Weights of a small mixture-of-experts language model, trained from scratch on English Wikipedia.
Experts: 32 SwiGLU neurons an expert, a softmax router.
Training: 456M tokens, 9370 steps.
Below are experts of layer 8 (counted from 0) of a mixture-of-experts language model. Rows are named router (the router's row for the expert), gate (a neuron's input weights, with its number), up (a neuron's input weights, with its number) and show model dimensions 0-127. Each number is 500 + 50 x the weight over its row's rms, rounded and kept within 0 to 999. Numbers have three digits each.
After each expert's rows: a language model's description of what the expert responds to; "comes after" lists some tokens at least twice as common just before its tokens as in all text. This comes from a sample of Wikipedia text that the model never trained on. Tokens count by the router's weight.

# expert 13
router:450522555497526464518437562559498556480534541459506462514536560499551533517512535524489536481438563427562534513410554539614600592508435554462478547481475500509387558556490515582498545454420537420475536520545469577464494415367549487574515432497473470548565548541567472504470455465436484561432566535479426519516517497537484462443520506475514618520577476453491519566456578578557540419483
gate1:563440506505483542457489468553374426412523533421488439491610458531524562447465519516567528449439469494510493488492515462459581514494585480492443513488594572566449488568494464625499408466501456506494489497503475452542545522488549575571534475632491487587490507538473454476394519498537399453471520438547457611538550486485455507514525570547478485609530513549516510476431603492513501539553
up1:573480521536520500527496592521568498524513506538604529425476491417464413541525491503472523527623517511499451510460496481430434520472486465602542525556477482610606544515539521433518537527500506463386551517431446370499550385593474445412489539480508476497540456452536478524535485537545626492505475583478454463456441454482545577533474451578478466483474525521546556459492409570461510531468
It responds to: Prepositions and the. The, in, to, for, during and after in running prose, mostly sports-season text, as in "to the second round", "eliminated in the quarterfinals".
comes after: "in ", "for ", "to ", "of ", "at ", "during "

# expert 23
router:410492509459513514507456533567466480510481493439551490403516507493471455549462563419573512588553491533514477535465517517571551494476535638474463565547497534522504374566532448505586536551461484493420485573441473467432580434459570582484510456458473492442518532525546429572417524492549465574490570483480534569514508538458441556479542563546434512397512522481535447435560463607532427586475
gate0:480546472497479475563544520514477449423422479467484499571623472473422505579483502413517437510457463442549541483450485515487443489432546445452509558487542485549474412554472464613507471531465438491521531492440507449444594416439495507516559486519515558425563526560549447544549418549496575469434484376409481440502546438510579443479467489484417576536452406539544530536577573487487468562478
up0:567502528538576493481537489561485538497447499441423514442487494439490555476522561480436408498523460379436414456428584571536380485490524595396561527526549463452450475573547552582538434541556563487477475491544511436504535488483534422541437473438583548457453478470438505490471477510515543445454563491535482594548521446478485469522514490540529423399454432426568520464447468545519516527593
It responds to: Sports headings and table starts. Capitalized words that open headings, list items or table rows in sports articles, such as Overall, Most titles, Football, and table pipes.
comes after: "\n\n", "- ", "\n", "==", "| ", "==="

# expert 40
router:478443626407518437430509509509565495511571504455567590554524447513519474509549423433447528559466503594469593547464441499484464506544548507493498371499563614461455538517432454504493533480525425448559530589523479505562509504475526513462509533484481575420596492480540466442551542436519483463537488506525441431560539515468504496510380556497457569558605503566441481453449521464419502567487
gate1:489526550522446551519487482491528504422440506465528462612605507512562499482621421527413549438513565480432469449455593564619555450526429608439458415520514461540432584433472640473463517540566522486484587558480484528518492559594617487456479513543433435519535471554443465563563516509492452518514507561500468508493456540529473507559569494492474474490563491507537495467499483511479549447487
up1:535500489529468545503364434470522597425575471461423439574538478546487507521469459524524413491524584584448539496460537554510565481579450604452432407536502498462499516399551470464575527466525435479522500515466511545494463533523466555520512493508591548454607472461416467603540447546517497480497457511483522444532493463447488547509491613467535386452574525470465543529499493486422585517413
It responds to: Science and common noun stems. Stems of content nouns in technical, medical or military text, like pen(alty), pen(icillin), rock, coast, water, period, gun.
comes after: "the ", "-", "of ", "a ", "al ", "and "

# expert 63
router:549523579417502554483410448460466526536493471450441396589427466530524484580472445558500544520460560431465584527576575426464539579508438436503422476523485514520533506499562517463484433537416481476427494514500445581509503407526504464465535575591498522514465572578506465541583494504494514401489504520442530419425425512585510575546495570505472485469510567538597433551501542434451544483509
gate2:468549574484441490602391461528411545488459534424493511613515495516548506550469475578475441508475435602486539513534476416458524538478422519545521566527438470550459564467535493544506559512560515456468573438495531480510430484524372470541549505549542519562505604507485498453488524535486469533520488395545477589557435440499506491480535548432504528419493564625463411505482464518424580462433
up2:516545468573577502489536469581556448528461538435397519536534522546583509559498594586494452531505563428505537527448552529471540474506542547573594597556399482575440551414497550527501573498560446463459505531487511450529440523429474446622556588560511523470531485542555484436507441579522479551463519547508541555452533476443481551440412431543590494554456525491553484459496450509502532543433
It responds to: Adjectives before nouns. Determiners and descriptive adjectives, or their last piece, before a noun, such as same, largest, significant, beautiful, protected area.
comes after: "a ", "the ", "is ", "as ", "The ", "in "

# expert 2
router:495476568419564494463387527453522521526504510397632529455527526498501528581519566457493599491404517476544446507553607525552456515482413482457539494479457412420472479527619447503569586483546580515497525496582519503478548461440525549558514552458473510505565604525457443512526498410422436568474575517505426501452484483513429481472554534497521534426567561486487464521498454590506498472521
gate0:485477579478518530523508531446563639493468478449465501443534438541579518557531487511585515480505536477546514429383478463506580528472388476564493447419459455421548414456532529503527532535528493442511524520485537548478607514443481582538532496462598489579505503440496479505485515488470447449531612536506465648496562416467503434486503555567495542427549421505447481537445439517429511563446
up0:530599491513374455415458527517487508488584512526531447554529464562513487455462501539423522439497472486468410517455532488507591427462632473516450511569413459537464587507471576477553474541501463547457480400528541464435468629542460527516442442579436488505509512548548485570539522510472515513482476429544464481504520576605483593436441473459553480503514569498519467511529581487390563442487
It responds to: Sports competition names. Tokens in sports results and event names, such as years, distances, and the s of Men's/Women's, e.g. 200m, UEFA, Olympic.
comes after: "'", "in ", "\n\n", "the ", "\n", "Women"

# expert 41
router:531545590489502581547485517563515570472547516402473462471521471434502486448582537500511477429453457490546515462523550568468562477484504494411461531543531458470523554490586394457529550581485595414542413457498564466528413558523437482475470573477544490478399530436496439476549465410535431587489530509508593395431472568529580486436450537461513456485466443449479560461493586510553504522446
gate1:451501370448439578503496471577431528466591558533479496432502441458455556513510396569420511363447488527490496519425481518558488597459518517525503561442549491513391474436497548463497524543534563545502520527551413468416504560430558456487518479451445479479497597503499527521491473565588562455468556518458520508453501567458592430557463484490543495557496500504571467505550497409501512467384
up1:445428381423534552520472513508433552453530564485523553469519460481495528444438416475435499443420479533586568516459475544582572521440554530451514598479603500488381457470473574518450462586512499508525521526546469493452567495397521479554573465468508502501519538506530560524436496515523614532450563568462487504476514562492586422540433483473573502572496438549505517579483561414540471500430
It responds to: Number pieces. Two-digit number chunks inside larger figures in vote tables, populations, times and percentages, such as 97, 90, 49, plus over before numbers.
comes after: ",", "| ", "; ", ".", "(", "$"

# expert 1
router:444504535547442507487571510485481482484414500517535507482480519424448528427566529497477466483455555459496454427431481563447470552501608478545519530386579495495484458444444541636513546516538526558575558483530481456546549559453508514472519466441583493553495518443435623434556393440490512580510561417485475583475486461510580501462535438490464587488464432520519562395588468463472536553511
gate0:400533489556455550472448507462487526481408500493519433468478507486482509477609562521493523504454505450413452565536539548511607434492551463484528518505558486526510497594534583551538542496453417478461489506458515485595518452506479527459491503420437539492493436535522576524444428506441612580469498463580397461430426479679471581495455457563527472530558587522522544479522464517472456574526
up0:463502453532589513449468523478452526525463458525423360552576492473490441475524565543473558520459535514499478476535512599592630557470473467547471446529508532577462493519531539495567550524472413479447474500456440606552534527519454614463463558478446477522509501448454536535621420470469553601475521475509418449460420585552489518528487502464504486515521634557469426458494467520498483523429
It responds to: First-name openings. Opening pieces or whole short forms of given names in lists, tables and credits, such as Br(endan), Chris, Marc(us), Cl(aude).
comes after: "| ", "- ", ": ", ", ", "by ", "and "

# expert 19
router:414507457494526545499447492444403434443446580489463443511530575590513496442608525493540580522525521535382507544547498494568449493524542548413505446546547425425523526436486512482565563514458467465450468496388459474449568492554487535540572421469501439493555555496473507490579437438433533514528533427475567548564452519477455518458479584426586526465498443488458567430500440604553505487520
gate0:458493494481580569512578519515452517539476519498531524484525451490506468509560521438558484582430342516540447522527440520628504381561495496461448469536365456451576538512442475472527519525498568506473532418491529438552474465561491534472524540546544580494625518542447507566496514501539483496530539525446476504472542457431585407486568404481538457494458412482484461452513474539473447597584
up0:488436523483502501551478539431493570574596420429474455465621473459497517459479411502539547591536466485494470480522407432604579538560493498466492437424473449528554572540431628483484413446480537500478506542529532463475475482555536495538396494391435532517499487427513553414461511506607503486572542447515514512559453462453532487426429458528451493475501547509478547500553482539465506621505
It responds to: Latinate word stems. Opening stems of longer Latinate words like adv(ersary), def(ense), particip(ate), incumb(ent), plus 202 beginning years like 2021.
comes after: "the ", "- ", "a ", "and ", "==", "s "

# expert 6
router:451536493533460432442465469572536524562548410478495504461542452394535462381553409480515466617440503581463530516414486498456498441544552486514527431542591489503482490459471552499550559369531443470518553464448468420536565537442543548530554594446512537425491571463506491510552528503592449517498501539465522521508401594416444486469530538556487571456535478523477582481553475552504466520440
gate0:584509460613505528562504400485537554533553512639540542445480490559503362503473429464480532513531495486431454406435502504495576477527445496439539534433449417495530407553577500501488449445405536533519538450465523570561597587422600458521485493483514489497490496475501454571554523416475481414424490470525551416579467493503546505560540482520535523563505478542477477553491524473448448506448
up0:468547505505505563480509410603487522369478456522527480499549454588567583504442500451502521536464556462552493481511467511462550524499579578521487458484400488449523534475404524523393479619442502527521523497407525437497535412538468476548428483502547521461512460462470584518521476552517535491576486525466569438396526404487476447494454646444458538493527531439515534514526439455535504410581
It responds to: Place-name opening pieces. Capitalized first piece of country, region and proper names, like Ur(uguay), Bal(karia), Car, Pakist(an), Nor(degg), often after "the" or "in".
comes after: "the ", "in ", "of ", ", ", "| ", ": "

# expert 58
router:470557440455482445526603513503545617456465534539541449435492500522562458561518510524530561487482533548496539517557550586434575589476491473414448495480498540580542500513597434495510478473534454477461474482567383603577525495544540493448470500539483573503540540486573496530504489536509593434493470541406423489406430491459460545560438608549443426526482496509550413502433518572531440446479
gate1:500533504406527408548486529481550528454522561566529510428513499497545470522461599372575493449487532508475495473447479445499507501591507514443467457403522463494413549438518390441578533467517467536468437562529543550518495448530538522539526427458489529412491513372543620580515477478534563493519456531450381552460510549481574561479479431573470476465560545512504492481456451513504534429393
up1:592513557476558490534475500494531507562541506497492519456576386465500470478492501497598561457593558461578486511469513444465471536524460449457445608393483481525449456532484529515501524484469536593597443472538546515517453500515469570552528497536515527554551553481610550442513470487567514476589509598597433528316494501567526559488432536467520505453551584466463528521473563474514483424447
It responds to: Coordinating conjunctions in lists. Conjunctions and connectors joining list items or clauses, mostly "and", plus commas, or, including, especially, while, e.g. "theater, cinema, and".
comes after: ", ", "s", "well ", "es ", "es", "s "

# expert 56
router:421501554490459460416449595513486419546562454490504434514448499546489509492551369544447553610477496578609482507487500511459474492551572501543550558511529494491508471413455578523485527492476457492530541438493519433443491633453486495488403530534532480476493581475517523502535546394525533495547476450600543504448466576470471468378535541502558572436474445474562434511502466483547551461610
gate0:468405538440574388475473595489497492568506489548602538564460492494491435557548459447476503617524457521522466459485437482551554447458547511516541505497451504533390627613509517474481516398507473496524503464429511412507596499448488503487466533557513568585480410517546401574495509454516491468527550409438455500441503528528530453477523503528535533579497431468562450459601533454484517546522
up0:477474423568534542496524460597519487530515447441437554526549465468558564485500520570611670513496459467507522481505568573486469533585482570480434552492519472425492468452470496550574508527513469390514489523486583502516431490507504464503434526455532449397449537514509476515438589490534486546524507598530424539447511434527481526462488491582463475479617614441388560549493545493465509439487
It responds to: Early word fragments. Word-opening or second pieces after an article, often c, aw, Mon, Bur, My, as in succinct, awareness, Monastery, Gawain.
comes after: "the ", "a ", "The ", "of ", "and ", "\""

# expert 53
router:479466495485440487469454452485507475502528460356505484508542546512389447551518492554531465410506584545422477464457421538511463541544602594477476480485539512465533392513507549476460553493490510499463534545397559426480603452409517533451519429480512474483548569410563487502357522475552494508575490453518437538511510537427494535434487579425496518516522456473411574481474489454530594539554
gate0:428453486531513486466451433543502509454495491431533571436514500596537495498513559448455443525415551529435465556470558519533450570421640516429515469464357498469490513500491516455507497532438476510574464512452554439523569460481553522562424510501483517481517450484472431510472582475437419530467460455392405515431476458496574484544506493471510390535577554513590497507559478406383534486510
up0:463398467533501493511530631474505476481455404442506505497524476516615535482610516484462454475499509529377477485504514500476602433459512606488453460484430570510516543534563505518455527524454482507553518522528569455562531508498502521621512453412576517413508502502577508415509522495437434500470522430463474533473537446384535519529561540438490484493489396541444425443537585404469563470498
It responds to: Word-initial fragments. Opening pieces of words split by the tokenizer after an article or heading marker, such as dep, sp, stre, Be in stream, Beam, spans.
comes after: "the ", "a ", "- ", "and ", "The ", "s "

# expert 31
router:466479466515597532440481505486454489402562511425503519477445474479537419488575561519475448389461501535543544562471561464440463449466512480496495442501473450401519499409461514511438509530424392475533427605417420617478535516532488564497520535438534459448565530433449534424603504471432556509516482425509440531547544475540551559490476615508551564509480510447542453453448480532497493509590
gate1:411478519489464466479525414645479482515507499493517488438463469542424543561468528557503433551511535522471437461576534455542451490485491444543376450593433553412451575477496524439483403475479418540460500491511575602466489486470403427450476557458525510497502480521513472426542433623456498495496540518440430497559477600539437511425529508423511513537521480423500436500495515532514621489483
up1:481570467540524471471594382453489534524555450521527453560529434520557480467475477483515453552494516524450454572507571572553523487540375475489514584557477477473379489510449464415535503466446426473544558498490470492512467466554460593474413486493418549542468515504573542452504481576429570397538441499461453522440442548420531495467514472515437613443580516517472574540493533511405457445434
It responds to: Verb-initial word pieces. Opening pieces of verbs and nouns split by the tokenizer after to, the, an, as in ad(mit), av(oid), ent(rust), threat(ened).
comes after: "to ", "the ", "and ", "an ", "was ", "not "

# expert 42
router:471411403557486509555471560590549480510532559543523539423505505561464515607437507497527487522508458420514441527526464572444519591431455425602343554454521446505448494487486499548472573474521586602433429466484572495446477546481494496460503554581487399434526485509468510561525485456483456480515428490436592504580555555521497493401556443525509480493537539492513442499499537495492500400519
gate0:486492511560480450427469484508564545604557513448598533471508525416566425441437565362513457443532508461519446495523521560480458542523504500523456549460609408521440509504438427594525531576444514578482469474555485429562560429536511467484513503492527489561485530494431475446518415528482555505584456476553485505517476416536433505442503527494458593531531613471553458470549482543401547411499
up0:543418573524453531522524543629452472428505521437519537507484434426506539506605485457516549579446558422477443548555546511500520506481384588460519547472448546540495529504522504499544605470487459410436470491488533465519517511546447493488534515393465400494499466489494397540487489477533524448448576405505449502461518602492419520481457445416494581485498458531419465457503534523548626430523
It responds to: Accented foreign letters. Accented or non-Latin letters and nearby pieces in Czech, Polish, Greek, Turkish or Japanese names, such as ě, ę, ó, ł, ı, ō.
comes after: "K", "D", "T", "L", "k", "P"

# expert 4
router:435496500537464563394505468497443498490459502476512472522440450413516490481466413522486435582566472538568497548476553449460431442543572603438406573545561502417530520479451505457430558553468497494519558546522479469452563522458513532458469530489543392514521571448559492457515426568465499499577467471515498556581506530372494539369518517496428572412537500483561534427480459569563450470531
gate2:563521490559559558439512542592516528473476566499584531477401521575546554580569491453538485530451464443558570533535522506563547440665512551529431505443510564366504501473496461483454486484502510524468478485502615565545447517533433448556541503528576476515539517554505494545488518479469471490518406477481491482556473570477445481496494547465453499443533461515535514615464431460582581362519
up2:526489373540547544483437496472552510576506524444495537476623563479448464476494495430502443600532384523431516487370491524511564536447522488547447412493547431440487520563503476487501448514501524482540537428537503419506513441477447471488501447491530499477540471472491469529579475510449518526454536646355505522475436420568490532464461446432425510523508535513374501537450448552523512571508
It responds to: Latinate prefix pieces. First piece of a long Latinate word after an article or preposition, like con(secrated), In(quisition), ex(planation), pro, un, out(standing).
comes after: "the ", "to ", "and ", "an ", "a ", "was "

# expert 59
router:565568601522550531522362555515459529477414589475552487534424402509448562540515535493496607574424461454516513590472503457566486542598423562441501523544518476557486368581542517448556493468543444487388558535559539476457525477414522529491508490572485466486475533439439485564528512565434434498512604538496503549453475514506505469444526512523557498401524540441490502519508529499479500499453
gate2:528491444582426425443382543516518448553532477510451552528483495444441493488500613477394513550486511541482524430515591545509563415427512494475456401541515440503497526462513680501433538486537472558533461453494624528550507611514559461512480489458525439474474521500450450502524464598433450435459483468558494480508552521505447457425519511521512580507444557502512509541509477525376523520530
up2:450521569421533452542616422479440532460484492482535522477598477444545544491501464579530545506487521484534405542408470481497412578504444524501535578427444596503518511487528369493527535455504483418524515515503446521447419417456469503495486531528473455586505513515520477433465488411511534544560460616462504570552491488469446612578462571442438505483511536509540505442509510462535432380547
It responds to: Ordinals and possessives. Ordinal suffixes and words plus possessive s in rankings, centuries and names, such as 2nd, Tenth, third, first, Luke's.
comes after: "'", "the ", "1", "3", "-", "2"

# expert 21
router:516472512430491533483421467555507431546496487442563495558565475604458487639601469556508491516516512528499420554492558552508507518415430447508562494465539506507540495543477548588497496554529527492503497541471407550581440486611492511526480522567538507446550478565506450599475613560518491511468534441529427573499585504511499565567504614499516590557498490584450515531493496476550406478599
gate0:357430404455542460522523555581503468504526597638537552557494532526423506536421486577530439540478511452503496466439505516516514486439505514507559506406630426478449532529495469539462521518567572430530484501488483536475491498556448525456495570406542496513496478573460507502584512436449521485484553431561562539505493535525485544514487519506500473491449513508388537442387629460495577525549
up0:607589530553454498529483527478510512533550517480497451569413477494496501515604556448563522551577542569489515444489489452395438477494453509451435578601400635494530451445550472444455534503514491529405584525508542485578522529489601429553413525541547566510505493538569540492512520538509472500491483532512457504483459459447437423454504418491556552470428551486575420480588475458497424521498
It responds to: Pieces after B/G starts. Word pieces after capital B, G or Bo, such as y in Bollywood and Heavyweight, and Boy in Game Boy, box, ennis.
comes after: "G", "B", "g", "Bo", "b", "F"

# expert 45
router:455471511548563432476448525446469490497521434446436530514543512540569358565474415515554438560525602579427549481474467443547405459544547527438425457554594486436487544426485495464489574464452541584466543520422526421530527467499574530547485510568506556431471605484528455462583545571572544491528457494540545483556494573460488580460546439604520446502476480476480475489512502519545559506501
gate2:541429412555437555454564471429490560586533507379559436541424490552488360538521469513500423509444562559419553561517458456539501542508643432495521504448502531471473565455481484470468467452501553514552446465463508370502409473496476473531415486445493557469522521486481456470534511470551444427525492525544534481491554515572454392543462419518527488550557478520561469436528499508498601494483
up2:515424505465490488578442533592543483472411485459491425498517547501439513459515535553442496489568461494477481434489486453498584518478573484536517475455499516356522540443500393465524462463453463489559518548472476503526341560466522610468399553526489581462454513564547455497485505539488511397456512481604545496549430444513494554501589492488525524498604554498498376517464548479390482503503
It responds to: Word-start pieces, geography. Opening pieces of words after an article, such as tri in tributary and tribes, par, sub, commun, municip, distric.
comes after: "the ", "a ", "The ", "and ", "of ", "al "

# expert 62
router:510515462391581517527504429503515527512542538452413525497572543448511573450473500519497485519465541507486516531485519494455539467448470482484466516396526538533411534494455518552491522410533554609521488499576554492533502540440626450436493556492431498416451539556512509525597483389424435526431581529530485532527521540454483456463570452452477516398579593458456557375489499541506410432451
gate2:451504480506490467445477465483494544550480397592584550545489533451544436487467441510390565435497506442484584526475457429505495541533547510540537402465544389544453436446550503569547538584596474557475575587578391572500506499495445463457472528509545512454558451489631548582503493478563474435510493492565446441466567487550513493501460538534469475518500495480537499464571502530445439526383
up2:546460539545538538517566520493474514419529565421461370482443461498467497472575499494512440572574520569531428525576552546477497446471452465499470541544453558413614468561430481414462462453376545432480403436447584470458495452527508561589506516504439492539477539473350494468466512476439491581545479515511586517508441490483468514516536471494487518451500468542443485593488508510554547481587
It responds to: Table pipes, country codes. Pipe separators in data tables and country codes like USA, GER, JPN, plus a capital U starting names, e.g. Umut.
comes after: ") ", "| ", " ", "K", "0 ", "- "

# expert 22
router:420483565467433531408440451423490492551496442424525485481429529457416507530529561543472363404510596536465547469413468461470518489526595588512478495462535463416595462482482490534444557526480479518438390493449479458508549587456524579416461500470424519538536445424503491453529394532502485471546468451461457548541513425463546490497489478413505461518427543472502578460448469498545531520439
gate0:593504537455547538561439456476435508534533490527472451477413569601368521589480470501518489534431487554531520487551482460455453475558524571551461520497459433494449500505525433560534548569553539489446502500526531521514452545442450513434445534549462421549446647471433452476430336469506565470531479490528551500551549509546460604490545523536560507477486421515632484518476489509440482501490
up0:433617460438472517551468491544455421514499503538468535438456641529501477543464439487506510428521385515523424564420574532537570627519470531476530487537462469498441522602542507493535543561515471480519450508463507520477453534527471472566653514450616418502543446487529474556511515490548525584493490495491476483395480502538533531480532459512439586433439535402562480545523481508473543482428
It responds to: Consonant-cluster word starts. Opening pieces like comp, cont, comm, Gr, Res, St beginning longer words after an article, e.g. comp(rehensive), cont(est), Res(ponse).
comes after: "the ", "a ", "an ", "and ", "The ", "s "

# expert 14
router:444366475559566495531456489552498532569459535502443546501478552426445481502397564555495401498449549520563471485518532586521401511582532568459437495520515385468492434486443570580513542486531467441493426524539535513570590576494489542394548474471452433463479450443539455479488524441499403531404465455522462472431562507460521526527505529508528477439486491477391529457493521530560511500400
gate0:494493459519462489535482506446424549547453482494405481487500525610534530517426556496421465487493612480507461530441501416554543443505633552468534472477533525548423477534517545439548410563513520558504399495506577544573479528400556428555549515535541497414439474503569477455501553468458445574472481557503518514547445480541529431489472484591575511504511375528467467577422487451487444547416
up0:388577498450480519475457537447539492540438412546403502495582379577460520369525505492443508439543542485536563460466579494505526463482497583602495547460504481462534480487515535489546492522499503434531523545456469472514518568473636530497447477477465517595481430568412466570534533471510544465503569443478551538554490540480517581561547594490505516470485550432445534505567505493480406383488
It responds to: Capital word-initial letters. Single capital letters beginning a split proper noun or month, often in tables and place names, such as F in Falls, Faso, Feb.
comes after: "| ", "(", "the ", "; ", ": ", "- "

# expert 35
router:486499394467419485534548385526510583522533540499615526479413506452547426483503530546472530515461454450519570476515471445486547522453538456406516553442491591548516473541490522488463507505432548502564539562527562582474486421415507514544408527459568531588376538512443510476423443512455551485464524424552524563495533420544557582426499511505456484458539561450485425470491494491446424430571
gate0:410468483636445626475473495493485416477459545536456505490434427541548492445498487464564551532465461506485484616485559458544542520452539470427460512607423458533468553402427504488562486532462490554458453470485504556455501568537531490454553460412463609547464413515565462447521443497517442462466547498532495411437470449465414532505485532584482377450522562487500493560504526520489567490526
up0:616520496451585521526578540472555545566483503470475468523509548396521553549440495527446453481534489416481424429464494594475502540517461467497460436424578506481546445542578425507451443376476557477541565537458492464555504417523437540564410535576461476444564520517522467496522485456534577568506463447517599543506558626514522496504461476429458604583519445528474501431485496538523451518516
It responds to: Pronouns and modal verbs. Subject pronouns, modals and infinitive to before a verb, often in quotes or speech, such as I, they, would, could, will.
comes after: "'", "that ", "\"", ". ", ", ", "did "